Experts of a small language model: 287M tokens.
Below are experts of layer 3 (counted from 0) of a mixture-of-experts language model. Rows are named router (the router's row for the expert), up (a neuron's input weights, with its number), down (a neuron's output weights, with its number) and show model dimensions 160-239. Each number is 500 + 25 x the weight over its row's rms, rounded and kept within 0 to 999. Numbers have three digits each.
After each expert's rows: "raises" lists some tokens whose logits its average output raises strongly, later layers aside; "mostly gets" lists some tokens that are sent to it at least half of the time. This comes from a sample of Wikipedia text that the model never trained on.

# expert 0
router:511472529493504516443505448509535510522536451486479461486515494479493475556522478540486440481479503472489503538473543460518493495495521464524489473525519514504532494566533532520478501516462467496496480521526486505532521489519517490474452471
up0:511496446487546466482512499520530469494504493521527530494504470470515505493455541484450477425486515499472468472502523470555491483551522496463498457499536493479510531522502493468478504475502469507496472520465514518497490460487521481513510555
down0:534472487514561497497486484497452524489513494527492485521478510493471504501501487517512517475471510506470524533514518504479468496449490498504510437504524544500503522524453505514501527523498502472485496478543502491545485492503483523531447502
up1:531503432525497513491458497449525544488512495554469496513490523520483471464513491491478496520508502521500510502485470514531531516542520513477500532507485507522479517487498454530506471546494497499538465507530468504503462483509525429527561522
down1:441520524465488552488459508491516509501538496477491510464520470499485484488490496475511520560553514497505522482479505501497482502456540481482522504479460490509476495500500577456492488467487466494508453520508488521510514481503486505480525497
up2:514487501470534525485439510466508525472491497480513521523504551486507553521548494459481497532503434525494544496467521535533481518515495504480492491462528501494513481486459521549505494459483493469509457493471475474527498455473509486495508517
down2:423531498473476495528523516510483473498476515495425492471508482492490473453502504471525510467492545467515514548487484474508546484463504503474521506498455508508502464476473450443465499496521519528536500470485513462500488496463493491543472525
up3:533493474502565515504470532519503500491469550501478502489482491509518507463506500467512540490533524496487518491511496532492519508506512517497539522457490494458517501488498478493503466450517484513511529485501497486486474474466496493538570505
down3:485506512478499526470501480508536510528459513507498485485542500504492505438548479503514513461533502497513476492482466480426540529433471539449513499494516485499478490448478543457498476482473485523550489523515543511444506525529477514487469484
up4:474481499522511495480498519491465518475485507503498557495429443446503477464471512496516500517498525461492449523472492478470512499492480533520489511505482491503493483484508470484479504502497486511512463477566484510475497492519475466548508498
down4:472482521497554542494520499524492522537503501467488474518496479497455506524511509526519536517489506513518476543506494528473509455467509516490524542506492533497501462440499527468500492502471495524502509498503459523482479520505464544514506521
up5:484482473462532515513468522455496473533512524571476516487498540522479486491517498498499507490512465493486493486499514499478478518502535529487517497524516495510507512469518527500518503473524506477508504470529483524508468469444512491526507504
down5:530524486493509556482482511519484502557484513499503502506515472473492483450413479508506532515493490540501526481488515526482457465454508491494515488511472498500475478475492520478496493468482521464486506508530533530495504498500477491472509489
up6:508504485479548499528474506495457517503506501478493503496512494495486536488499497471544527491513528512506525500529493511489507521483527516543526507504500478482515466464493452484544447498524504488484509490514495514469451482465492501569536542
down6:488491513460529500490488501530473498494506547480492526453472507504525511453468494488511530488509513472506520520488488473468507488465484497500527465470490493497526502478493472465489465445471460487533501496501514493436478468476513471538477509
up7:534486517568510482517492518488477544521495526505508538500481540504523416485503495522483518507505478455471487500482503508486478486506491519491495558466491480517526500534438479495518498515483513531502513458521497518533493537523459500450517458
down7:495502487493549527483492474507510487530522518518533487529529526521488462585510502518497494495536538516435459476494512476462451502489488520529493505491525480504539510499474527503545497552468484503481536469511514495472483515488483510530515477
up8:534516461458528478515525502482457478531509520577486471479498508475517480537473484522503457478495492460451459473527477462499490519498504502527499488485497481499521531459504521503509493510468536448518490467457514525494496483526505495532461480
down8:479538490495454537503585532531496525525522516502465468499496504511467505524509490487535512475487516467501534537462505466522486525488511502505528489473509514434556496534463498559482526471478519471516542488480513498500481511464526497517469513
up9:540495473489496523488496534521513514520444486487474504507486489498522512467497440508471495456503495509459496506507548482459508489502519517524514480511564505444470500529506450466507484506510467521489513530523505533491502490464495539521519513
down9:511495515496523517507527521500519524537510495492436481500505509519496500489472467510509533478519517496555471509518503506496477502506523512529518469511545530493467499505521499509487485493537488530480496440511445497459488509486535540473502530
up10:521502510504497511540491545498483510492485544499502557498530525509486482470523519494460549488513512496521506525522489508489538503489472515518533520475467484497535520539483453473490478504491507487514473476497515497487497460500525499479538518
down10:490499483526488510502498513497505539519518492487498483466532503464499512526535453519533504483450508471491508498493494507489516501480517511494489568503503476484492501524526587505477453511506505504547493481493500504483506476522452493496474545
up11:476518509509544483515507492520494444479521494465490527509527483488478498483470519492468504478517506515444530487533511489518517525524503522507496484506460531535472511508494491537512511526485491457504479494514467492480519485532474457505488540
down11:464524539496494493469529500461487472522479505518507483469519508487489470477509509497474515474511521459505470515510484509480505478500502480517497452490509545497533490495503524512510494490502502484475527432492505497486518524485521518496498491
up12:504487507491492483508459477512506446549525520538465493488505476523502510481516494511480496475497511502481496435521530520533504522481484499546526515516560558500491510468496530516494499486520477475575468496488530512515490498515452460460484459
down12:496463472472518473458466509529542496503510497499476461477492466498478466508534503515459484480528521496499478494491503441499576486504483517521524528509525506546526469510499480517481554514487489484542502496524513523486469534517472459513521525
raises: "ild", "hard", "rov", "ross", "roc"
mostly gets: "b", " represented", " featured", " (S", " against", "–201"

# expert 8
router:511508491503490480440513464497494501519535486517538443495508503484510475529515452518524442507498488475482456487473523510496468504503488456518470483539495463508481520548503542523552505522467468511493484526534469502507500493520508499528448464
up0:461509507506487521518535490485449503531492523495471499479538499526473525507493497530503536523466508522459568494483496558498545522479467536553508479525478513499518510461494513426508488490499534460506491491481487535485476452477517506510559474
down0:534536545506471521488497528436499504534500495512489492524532513500475537512519493488477508469496547477498473476494522505544491501508511489504490491503470541440509504501549523531491518487502543489501470512501442516506484499503465509509450464
up1:468474509499558500507493519467468484480494530498498528498475525493527473479487545487505522469509504477503523484528477497463520510506461517522524483493473473504528462437453457500461425515504502438531477479469504504483490455465481458513510518
down1:513541515518479506518504494496466505494483492505471469514530499522489493529501479514521496507557514504563503494525486440499486519524497488461488533532502505527491500494544480497509526552524499461522491501532504503480482499553526473519501500
up2:438502483531530501531495491497515472479517518496500512511448497474500478505481521521501521487492518489496471513535517482481503523495489530492514485508451495527484516512471442517425465494499508468493528460472512490446505489469447481487478492
down2:521522514515547532538508509469490501517476544503470490493535477480455461490472521508533550495493477443515498518463524486509485475474508514497511470489499533484514506462507486507477484505527542511512490463481534495462519509484439504486512488
up3:493491513496558461525509504516499540473505486518470505477508499512539487506532507512478510521512550517514518564505466481478511498480513508532526519532494480487567503444436519512488514494520509504493484431509480543529514535486509475510528475
down3:569527536476495508475492514467498483478500496494515493507512503508559548526495520538501521428530502517496439514471479515506506477509519532530527513529488509473513494502470550510472490507493505494514471450462500470510502503501448462453473473
up4:504500521516495495507497482465478578553517519542477494467517525520487480510535506506496497543508502492485522473466473514430493494487474529507495485513531479508503534449508522528528507491507510504484501436512489510488483501491466523516526448
down4:518510532485480512480522508487536440479508495503482498536528510496482524524522503517477489451466521484492491539503531541535494530483512499517496492502503551476471501540538542511471516514470517524538503507489441474535496495490499461521491499
up5:524509489493539531524497508490469491507497545506485521505508490518471488495517503458489497508479534518490528489527524499479505516487524550497539474478523515463497503520499466490503463449496537496540505495498527519466455490493502497556506516
down5:505488553474517527531502496519471488523491534484485480483474533502506480477479510493537514434502454457479529503521517521478522513462526513529485528514498495539522482469444528526539489475499517484515477476523545469455520500496472457537480479
up6:532475474470504520492513497544482491545500530535473520470518491507499487451505519491491517480526502505471535494501497501493500520496528527515522497477538528469502524524519484487513503470479489494495474496523498494459477444488547484568532472
down6:456508521490539507523481479544493489502532546486490498495494515487555488505460510471535489472543460478488510471503493514467499519447504529530501474488489534492499485497459567489523475465468516495526476488543512446494485486523505464497520537
up7:532500472479526515495505534473469517515505547495518495517498532484499544490531483461487510533507498512519476466522495519540488420492485549484515546484487501490525491521419497524504472484468528495483495536487484501539473481525515475503524487
down7:479510482473479569514520498482522542461448484520471485481473466511491504476505495508494495507516476542478474468529474506511561485492484481522506497501470489464519478469509507513479462465486462544487486481518506496522491493516487483488549514
up8:507506506515497515550501524517489535541479520467483567468518536501473520502511505506440542546455464505514502520489530536439516439487485517471525473512505459498488512507483476499516470484507502550479517508449499488497472507491464535466495524
down8:512480534504503487457513520520482436499497503495511485487466443472506478502478539470532556458502458466505524500544492497475512480507527505505525532496468465509508488502480550492522491513475499525527498490491514474535526437479535474550500531
up9:494493478509521529515522535474489515520473500500514514450532544541468446501483482518527528455508496472509509497498482463497479496481508540535514548478548508427533463509491465426476493508547510504503526528524545488485454504537517510496544511
down9:514489509525499508507505492507474489507516519515440526533530522467492471501524482516518513433515485493512540521480496461503489477454504512505515504469505509517515505479516503498457491476463475442512493518491503469504535525494488447547530527
up10:511515502507504480491516487507487466499513525513491502516509526498520528519492555514504558521509473498466507486499495509491517499505489526463499500511517495497510498458520499511527474518481536454487486475503488476512534469451490503502529504
down10:521563504464510521509463519497453518484556490511537492518515533518549490476506491474546516494521521501529494533518498521523508503490525509512511502482455536452498511490490547509476477485467489491489466478461518476499517497506413467496479471
up11:504502514520512508517543507477466498472507533472512522511497522499510539522529545483481520529492478517515540505473517499517532488477474550493494480474472509512516462519460518521461491453508544490558498512447479507505480430480507468517515520
down11:499557475439469526543513530508536509497473498504443507495534478503468528493480497476478519498483508524483532511498462522521525522494514510464507472457509508459507483474513504515469473471519523536501474490467492482514459490488474489477481492
up12:530501499487493516497469474478526484463497467479476537542465498513493546506462538452471476495480530539526536505510487458551504540514538461501472507478506527497475459451477439528494494506500495469539462555500496521542514477499524493503486555
down12:480508532513494517480538509476484502550496506533461486508482503522502511470514476491468489520490531489512504506462505537503486499539531512497499456527497528528547477487492482560478507513555504434537499480494482482456480530493526502519471473
raises: "ll", "ald", "ern", "ff"
mostly gets: " —;", " 0;", ".6", ".8", ".3", " 1;"

# expert 1
router:510470509460483483443502492486547519539519461546525482526530522501459501503520441526517448507498493498513496509463503520513517502480547464504488502495545510500520501522495491528512525514471473490470531495522498480540502516513507537489461459
up0:504509489514507492523477495491520534507497496515488558486556490505513480484488478441477511502499496502478506502500502475501502498496530511437520505454507526472500491506529500472496510488545484512511508472499508447518421527526506486535534532
down0:544446501501545494511506455490507496521496491499533572466495506538533435523503509489514467527499469531461481475496518494476487537493497506485468501503549504494530505518523533513554478470532494475466547458485518525507506518520519519528495489
up1:516482467517486519529532541506458548522500516512499502500538481510485510490516494461470521561524486528548505506522508549500518492508505491523513502509529512453486487503534509475496495468528504550525507529451503483501444481473518511505504540
down1:496485508529462505490511507499471476510503500506492477464498499512474447472524460514525505437498517463517482539470480482489476470486510503551524566472516492514484509533494514507496484497475497426509529471512535480499506503542505445517492518
up2:497497473473535516521499543501481506547527536510463500450477501512519498453478487497507547499476508494502521511538461487455537480501474531492532502464487511484517470436455474501465483467512507480517508435498498491465496531481522475511502503
down2:511513471496519470495506450499507485461482492523493528501542500516491458517535530532530508516502430499484460491519503498472485547491459461447491458471562519533507514504472516490495524507528499453509513509496517519466564499475477497521496476
up3:513484479490497488478493545509507470562494515572484526487468493493488490486511498488487509470477522461475493526466520486480509483521498534526530529459525462485508493444471495465486511496523465516501510469509532474542478532493516526501500474
down3:471547529482455539466462538508513522496485495510412521477523478496488489442506455501512482496530497484568507521530513490476515526468501504507536503514484467495486510497549440513482469477499500482490479529506465472527512457483508469515529542
up4:463482498485521481503475487542523471467500478497486484482488521524473484510474540466505499497517535561488506489533474472494515546529561495488498519518518491531470483510523483476547489509533496500491472505535516471496479484521527486573511501
down4:530508457497470508445505471557546516529484512499530510482488521503481487496506498504530503488508520490515492571443511452506503454440508504500483504478515479542521514468541516526516510506481517488478481494540515483470527540514533544481488476
up5:493476502516534513496449502447490501525500490516480543491495495515533449466517513488488507502486499512490486471495511498429445510485504510514499511495520490496519479494513482467535483497518500529479505480564486544490480504495515482554545523
down5:505470491495518463498506467513512508477502509499535512512481461501494430488517512538489500507506518501478476468547484502459518513486484522496494524537511543541521499512523508498515470502466528511484511507489509499483498498496490493537501480
up6:540484472502502530509506520515526445442512470485538515512493459495514514479446506479483462466492456517493480522534514497550509558511533494471502476483474505450471476520489502510487491480509499498515484497516508500510477456489504499483513532
down6:508518481536526515495515527516510512558489494508475468507526499501504493524538487537513503509512528491559544512458444510516502503506511503518510473500472490540477471511490490501509512486494487481464506482499472469490464488460522407545513521
up7:496492493459518505482474525524498491518486531506479504501439491476496500483508444491511487503466460479436483497476466508467481533466518492536520507459507474460480505453560460519511512487507461534511543485508535505503485482482515541508505500
down7:506514522513484552501488531495491497543500496512416489541534493506481536467516482467479498550517496460519515523490480489496521516505524482456517516488475488479477495499502485522508488468508534496501518477481501524553477504507519535518527500
up8:502489485481488521524507513518473473517481529531472544456485485493498482489500512453515545496522477518493516526534495487498515506497522550521524508476520510510492490488468428483504458503512528467548512471525506496480497470475487463530525526
down8:521530494504478516514508509508482493519515506491511484529446528493548506470519471482503512477497494505496497486496488487522480510498528513535544496522490484415501515499504542516530490481500516492497477455534491477519488497480525483482489492
up9:520515484467488482519481501547461513527513526483467487500521457511516493482502531498518536508507483488500523469531501483505504496479534531488534521519509526533508513522531494480490483494521507501505459506516490479468502468524506459518512510
down9:479508494442503491483538487526527493465473500479553512563481468482504531553521479553491504481499495482505504533507526441516494495493499538537534529504534482475469489484535509490494479494490526449488496525511493520496485476500502532557501455
up10:545461502453480493477456531482497525513487501525495537536501525511480531465530441475477495497492459512474538528480487496536475506500543516509528519456533488467525468478506470506526514491511466507502549503503501518542481494506524534506507524
down10:435545545473501519508513542515473464519479519480441464490507461485487485485511506480519537479531529468537513504527491500464509501491501511466542482474468521481484490491491499499441482456498539516538469485476457475511512503508477452530506525
up11:509493466502521543488471499494492514512518509505485513506517490528495474472530496474511487527493521517511496515532494520509497532488534504520524527483545541483499476513489473497512464504484489484548506522524469472502468497517493485541512489
down11:466505510491501505488504521541487503503467569517459446454470497468485471475517548462525553514513509462493441491500514475511521522487517497475542504493501518492519463524506537475466513494476522517509484497495512476478519476479490467471523469
up12:485496499500490502481517526443453531551455520510475508471498510517495507471506491487481508509495534479492498480489505484439463513481500455501513454511522470530513485429508507527522477457513514526483492480494501519508487489521520535512500501
down12:530497534565530468498509467500474525496530493523550492506526503498547453499499536482487500525531529500510443477514478455515493514491531503475477500509472521512531513486464519507501515513535495455472522446468491489487509520526485468471471496
raises: "ributed", "imated", "ately"
mostly gets: " Br", " Bl", " K", " M", " D", " H"

# expert 10
router:520490477510500517521564515510526492506529495479521493508481470494449502490444517485474482521532516514543505514500511490538456499504504481474517532481482506487457504502513468448491552551546446498520500527534510502492513516521478503525449548
up0:544490491476516488509535522518494520590506494473487489464498547492487477486471545469479530510542526498492494525436482523523468512520500512507495513467514497442481511490489495506516545520547461517498516513498499481455493515511497502460541465
down0:469465508464508479466497524537552510480512503494494489543505517520453540511495499486504474521474500537509504507521481517511466487491494513500516468533500480517478514532522506491487492492434478516497513527513468480478508460472490476471472494
up1:468550507540512471533455506488506480493496512501506488475581493487481463484487511469536460545528481499516523472531515522549504480424482523493484467465507523514488537436525470463512503513544494535526523480491503521480522521497485473526523521
down1:512460482523519509530484525516452520459508504495490477510502489503526510558538466492509476461457498485501478489464518468505511513474550464469470460474502500499487526487503489505493483511488517536472529532502528537499453501457488495518501492
up2:525493462456526500494499516491509489468532492533506539513462508511513488465481521535469531469483528497485477514518492465495491518475532503502500532473474506533488486491491470499476526500507518505451466538533533507553512484505486487539480520
down2:486481526537504493503576499512501539549483518494500500475483498503502500492494469538541499491517477477517499493495498517511511490521466505474505491523527459493508489518490469486520485547547511492461475490487524462475500538481525516503482514
up3:519490518483496476516521529484467482479520517504511474501509467481481506516559513489532510525496483528498519511536520523522476501486492525513517516509510522459505513520491520488513489517513521492539461482508478498501468444493512485530507470
down3:501470496499502512487545528493494473514521494487519533518490462483468527528540461517517515490435526495503527529485541496508447529455544500509524496469515528464554507510553494525477476500538467499518537490482495550514501517461500523489479454
up4:473511501476542481494493512489483481484523515512484514482477462503527517537466543492465525477486470556476519506498482478539482495461491486520490493505439510487539462496454511503489520511478484490534464455509472542494517470513493473488513490
down4:444506531512512489491495489483511485514497550509512491488441515498532543520520475514463504517446521476506527505502502446516505521473511522533503482486537534482547494541537495502473482483513488506509522503501507478492472496473523520544517489
up5:517489498512480509521530504487485505491525518543503496479485501501498459492495516469546521453558527518506480456526419473508530491472515450524485503497512560498522514481509508479523476504552545474487476476538484512491541472524538481503488460
down5:489465477513482531481531509483494481537497485522486460471494499488468497466506480529503519548491514511533605553499489466500526481512539506497515518495532518505520505496529485516525516516468525519466479494502485429509520515479503497512487498
up6:498459538481547505529524511517530559483448518487498483483497527531529447473491564503462453495572540503483475479510475519486486489519472507482489479463525514429520477471513518529548487506523502532513449431497538478474497502510502507484469460
down6:520491481560431551489489510524507498499499504497473504503529519485522503539494517524525516527497530504502495518537521494513488494485535503480482450477458510466501516539476496520527520497455470541506518469491480525492500515501531538478485528
up7:505520538488508547516515528554488490532478517509530459469471479476522469481513522477488526510491501542550512517483529507498524530513543493497512515527514483537468526502470495493483499524521488484473482503513511531487507497469502534524511513
down7:535530449498519513484461505512481514510502509493501478471452536500453494490503513540421500493486479514490524495507508536496504517462534489510479516512542535503507519496490509545513485542507541478483467440500506522493469450482460493508521459
up8:516475484471488559558523503469500449558457519501514489490527488508525487472510522480497482474500523500486477479512492479520538492518508540447516509477525538471482441470497498479512505487523458498536534498488486499466501444511526501456512489
down8:537480485512456520469456538502528476485513488501528518500513514484523504470466511501538504502525511500469544503497489503469466481546492555498514508521505527492525498492501490488485515491492442450473523528517479495468562514547525509490485492
up9:477481488511516485502492518532509514497512505494479480512485501524499520490504473487508504493517477491539536509516530524484487459553480517480529491480520449503472517473499503515513491502508467494504502505462529475475493521496516519464476531
down9:513540505509501480498523498541535489439477485508522474522519520489464500463502483494508476473535485515507444544536516519514506483509458540495502469521474465517496514473476488449497508504534493505507490525462549510476556517505510513471520504
up10:547527495484545500513508479433511504495489503489487527458502486488553507510491485474473528492475489519442464507511509466499481511494520509511502487502453453448512508496514505536471503463499517516504471482495509513507506469534519524507512484
down10:500508479541443534507595513561563501512522505514547490482495513508490497505504479526520487490524496500492502540529549505510519472479474503477514522516530509488503520501478502490479502542517474473495475521500525496501489551505494483484465516
up11:502530445476483471533531489524461467518474544492520506456501462501507525513466500521500503513474501483503502476544467518451491540525503480543491507493537538491529494527516512475535505509491486503456492457476468475484498469516502491496505545
down11:492506522483522526476495527510485505495519505487498543501513498479476512515485513551509555475466513513498485539457506424518468486511497544507482468488517495518511487550527553567513483483529468444505544457483497527493504467477479530484473481
up12:519501443479524516528508484497531511527486505480510560504513508507494490485518541486483492479465475513470520515508533477489496475547480514444518512529525502516532527490484490463501480497518521545514507483506474548486490481526498439508469534
down12:535519524505516515530485500522456474462493508499543502506547494491495528470458563482530504532486479480489470480545476509492474483495518474495498469510502553508479489542474501496491490483524515511521511461519459532471513478532537510535490535
raises: "?", "–20", "”", "("
mostly gets: "°N", " (aged", " ag", "est", "Personal", " eng"

# expert 13
router:436497529514467490449521491489516531484501447475483461512496522492494480527498463545523530492517531440510480528470525476469549493517465477524499524498504498508515553547518524468471546513505466512490520523526493509486489527529498505486487448
up0:491486496508501572514500488497494501493531490547518521527475551539480478546545468492538482487512475531469515537479473500510520543507510518497490510504469512520491506504493457529495521523477507456506499501497456517513469479485467467489478517
down0:523489493486522458449521483506526518536545468506488513497535546510473497474501527539500484526527563550527509488514468497578497512470518486513491495524511487491534515473490483547528513524505528497447503447519485476559473493493511514529529530
up1:483492479472523535486497536492483471509489515506442539489525507530486519450549495437499518537527503484460509525540503494492507511498523543502521500474508488483483494480501480486507484481473495516517481507491479477479460488474522498537539525
down1:517518532519502485507464520483516481523460521533494523471462536514510463510499498455520432481500489484491498509506481469493494484489515526460490461475449476465481527509482484517475450482512528464501504510440470497471472506488491503492500525
up2:528483480484521503521490518527497484525494539499465544478500484512516497501520499462480515522520479497469503480520479543484486500473534533508533476490511478476508498480468471517514466490480521483517474490483468497489448481462484472522537512
down2:497443502522540491512449511506516477512507484504494556484464482526528503508516456483508477486479464476491501536516473495490522466485463508503508453541509483497544478447481497510509481532502478483488525487469488487462508533464506464457492511
up3:513464486515485543543502518475538522508484518468454505509476481483470516491539483476507500509483466504508574496485516508509506527457489491512489512443495497490472470526488455530483495458484500490529548523486511500517446491535476521523529510
down3:468495510547478476457479490536549499497503516524499444569490506483484467529474514521493485443456492496538500498509467489508444464482488489499492499469487460495489491525483500536514512490482540511499558558502516527513517524475488473488512507
up4:507493466519512529510462533517478503489487564517430517484523515498513464473550479476491551520501476494505541464518497492503496494449495552528511522465498512454529466480475502490491480491472502490533479463494465478492461503491487472530542490
down4:479497442516485481532469501519528514539526494502472511516499520503508512524523499493484478490545488536537492488524479452527523518478541492471501510508483420471513462505525496456515461509469499531503519524541502478503471484511470481525481482
up5:512502519489521524530522539467500504439480496512478523481473512507558447513519518544472559506476461512495476520555478506499474510492485512501512460519510558533495520495525489545447510534513530494464480441497481540450529539469428437447495507
down5:494565516551558508457480494520496472526521499507492448488543513493488488517464535495551488443544505467550546539500459464503484500522520525504506497503482488454481498526517516526497469512484518530512526459511479519502479535450514466530494507
up6:507476511534509496515493473461487536547476537523463542486536509519513476501534487481499537517483527499467501485488494480452540521503474516491494479498501517508525483519485471476504518499503501470476508475513454476486452506526468487507536483
down6:444518510469473452485527506486503482483515520457540510518492497485537508521504529441499452501504469483531507509519471483530461488458499494484511505485493521456528462480489522535479505483486520552531513495490503479488502497496534505528527510
up7:514511503501537494484464547492507500510500533479433549469504505492480518495543492464528514507524464476504511525501501500482493512499504553520533486471502487456486512511437516506472465480486458498496484482460492488492482493461507501507535556
down7:512501509499522500509470499492493525540491511508456518454492561528514447478490522474502516495524503493497563509486468443531474502503472529478522481484466534455499501458498473484509473520525479481523497499486490520449461514496505508521523484
up8:461483509468524497506512556485508494499478494481502551485508535496470479510497494538530513518517536469483485493540497523483510555466489496542509513517558510489542495494555452527488466539523497488459475501556532544430510474497477489486506497
down8:496568563525559486498492505519505496494495504491554471483496553474486457541512513527522518424460502483467479512484494463465491467489478496452501486488514474486494512530495548510518478497514518497490514458479514453520508544511528499508472498
up9:517481470492481483513451498511519534561473558493484519517482486505501500489489460505529499514508479469460482491461503510457466479491505514521522453467489455468496489512524460531517491463459475533487525488504544496507457552490455523502499451
down9:482487498556501457528520537474529496528481493494471489529517528505483459508507505507496518497497535496533486513494506520526483464464504532505527509485490504469507513497493432485492465491494468526537488467498497492505499484455476502518498525
up10:542489470484551513528472505484495517527508520544477517499489501480534456470532517476499517488496482522492481495483514481505473509511510512536517501470504500487497509517475459494508493504491492498531492474524491517459472469470483479506518501
down10:535510480471486498549492518519478575539482509485490528486495587508547496487507476471484474482518494459471473488510471477489466514505491504514468503484485461467495517524469477499492504513541516511527520488483487529454468469501487539495536481
up11:469487513475546481522506523475464449528512534503444513510492501511493512512466523479509487503498489467478506501531462486551487509511526549521516491495489486486516492520505489495485497492528566505492468466469502489494492468475475505566501490
down11:499467560481534531530514492500475501513502504492483497470497523534532470495484520469541462478523490516496499508476480511537453515500514508498501558493498521431543498495492490487503447507545496540529510448527524503450472489535500512502530520
up12:507507510499548456479521496506464479498515526508500499479529520479536482506523499470520503521496518473519486473520463467527496514523497528530521479495471500501502523506452519491474485496493509459536444462472510484464515462517495432519478503
down12:509463518500488527484531540474542510488525528497476445526517505494457508508479454504503509478483473455527532523471474550531514465516524532498538507472509521445468491520471456547502499500469489507517512472487517491475503480432507496457492538
raises: "s)", ").", "°W", ")", "\".", "s\""
mostly gets: " Cup", " School", " Championship", " FC", " Museum", " League"

# expert 15
router:466508516491482487450485492480505541515533443495493473548519535495514510513531475508476487541529511493522495475447549497493494497497515463552508502516532513521529529495528509513505491466490483548487524511481466522522507501517524544542469461
up0:500530504505503496519489480468510524503479502481514558511472512479505463477518560437497507532535498488459520508496489499499515528471524526420531512430481542472515467471489474488493490475537487470511472492494494466496511508533476480515475532
down0:449539523525502461552499481466509482505494497491500502491471540517503488497498524527518490482542490481506513469526486462451515500513490529463505448480448500505528551450497492512512499489511530477492510452470507509459527517535532511514476469
up1:525476511494472492518486502468497486539516515545462491458505538513506496529550504530486523507486507503517498463506525521467499505476473508522491507486542510526476525457535502493574508574493548513486467481511473500500515480486502492520457499
down1:482466489516492477489487513502452464461498514507545487494541495493474516536589455506529513436497471485464504505533510467482503484494497531532514478489518507490493512503509552508514509500499474497492500460477509475502516496491530525513523468
up2:523490493529502515520492487532500500520516524523495528485494520506462527455524502485480525535526490508500530525516479499488515509452499502516517503491490500489508488509491470506514470488512487437496536538525427495488455482485496504542479538
down2:552471471529512535498556527482502515476457524466507482463474506476516492507539499452500500503478480463511512525536503504475528491499457506497551492448526511467531511461554515511486522504489503507510521507490495483526523451528476502511497519
up3:499517506465486506565492468502510453534479522502499497486514500513481505443476476491521530507467518472483476553509503482421501536484482488466493481508523515513474509492489467503520469480496487519484528473524474521483506543484472519516512497
down3:465493510524480546532487518552504510537494515511467496481514504504491503466500480502534538471486522512519480506460478477507485481538482515534518493498505495453468497499528467473506467513491521573496488514510463513519447521487541467491524478
up4:501443489483525485545511529507502499496469537497475538473489498527493512484520527457492530513509499492507514514491519529464506496465507543536551453463496469506547438515506503505494465462484500479497487462481494485482471506505440483529501500
down4:501464493519503485501505500513539519515496517505486552505481526474531461527497498513515504493508515467504447530492486496441512467505531493486538500470500508515507504486511464489468521478485496508508519476536551476483513464515505511535547505
up5:472487466494541509510517520497509486476493531502494522466508519512498482477530517468507556530519447511511471512514529524551508519512520543481533473478498493494489488553490495488492469509527514462540484485495477502476426473469496470528511539
down5:517454508543525509504525493518483489529486544516494503525517494493499465507537515494513494496517509447471523551469477463548517518482505521488501514494508493533536499463505495475485507462508476512497482449504468501514474447507500499539509517
up6:513461507473512490541487530501523499503465521483477546496506495510489506478512521464509548529513507512502516512511513524512498492503519548502523446479497499486506491510508508511491471492505501499509528481470513511478481489429459506520528507
down6:522534509532490469533477497513499492469514535500511551530542544493507471527495496489551511538539497516521509548475460460476490498502540517495504473457461521540518502516492497497512469520474513467495497486484567474482512489489482485507517484
up7:511473453465552492509470524497487503526488547503464553480500507513516457486515509454492517493517472484486492518518511515472511526476522521526522464478528514466509477476504475531501484486509478525503473440505486485473474480474541483508534496
down7:493479512510475558521501514494519524512507520480482499559498517522515503479506502501501445522486533473505483534425498491526486470520524507561524483444529449479539490532487505503470545497481513527534540501476512504511455466507464484518522531
up8:491518501519463500516512577520496522502423550490469488470509468512495533495474473495505530492501515485518488521521534515474499482506523520538553520499510517461477486500510428494486482490514522545493496541513513477490470514482471523496513537
down8:468535513509483488486502511502496503518488510514494479523527489506516500493545489493493512453497545465493488444509534470517503509478523495544527495514490507537495538437501485495501514495509511492489477517498497480501482523460503482578485502
up9:499517536509513509512509520463452481458523505485519478491503486502509465525487555502514529536558542480538477469517485545506497483502462504470508495503474486529474512494491523467469475496523522508512476506495466503505492470490467456530497497
down9:475538507467528527520486528501525480535488501492462484495494466512454492449564515497489480486515481470497509501487507512546484491518478545508519485508496479484531470408512506462469486460503530473523473465475533501524497504471477487494492508
up10:511456495494515547483506542538476512501494526467475524447517498497509475453524491495523549502497497491458479530521507491520521474493495526519533521471488496470538490512486448488462497497488526513513464485480487509520474491489464475499595497
down10:490489464486520548499521505489518529524484476496488503469453536535483507475533498511475485531488515523509527479485500495514555492554529495486513540502478506517528485457505489523478495503503484488504500497464505493509489515508514492483502469
up11:478471457488554530529525536509474505545519507510459501438500484517476460478509499491465536519521523480490538481521498483484481487460531509485532514474483487473510496495470512457493482436478537503545484465494492480489460478451496478543548480
down11:527470480471505540522533478499495497507514532473493507490479483522505459487510520471532485491491481531450511450490489467499497531541489536480523438471503488500527476502482503451494496515499476495540532481513485509499476486490480470457500501
up12:485470462512533494520500550505481502475494525509470542481476502524522518492506507469488528512539491499514546519492482527503475505487495542520519467486519487514507484479489494541526474465498525494502469492514441514511473481480502491491514503
down12:478479463461527536537489479473535534510479491483498519495513529516487487452529506453530457528488499467472495538488447504505511494531510492538499516488466470486512505443490479499499479489490513497491479503510510488513503454477483522483510458
raises: "t.", "ities", "ights"
mostly gets: " was", " been", " has", " of", " took", " received"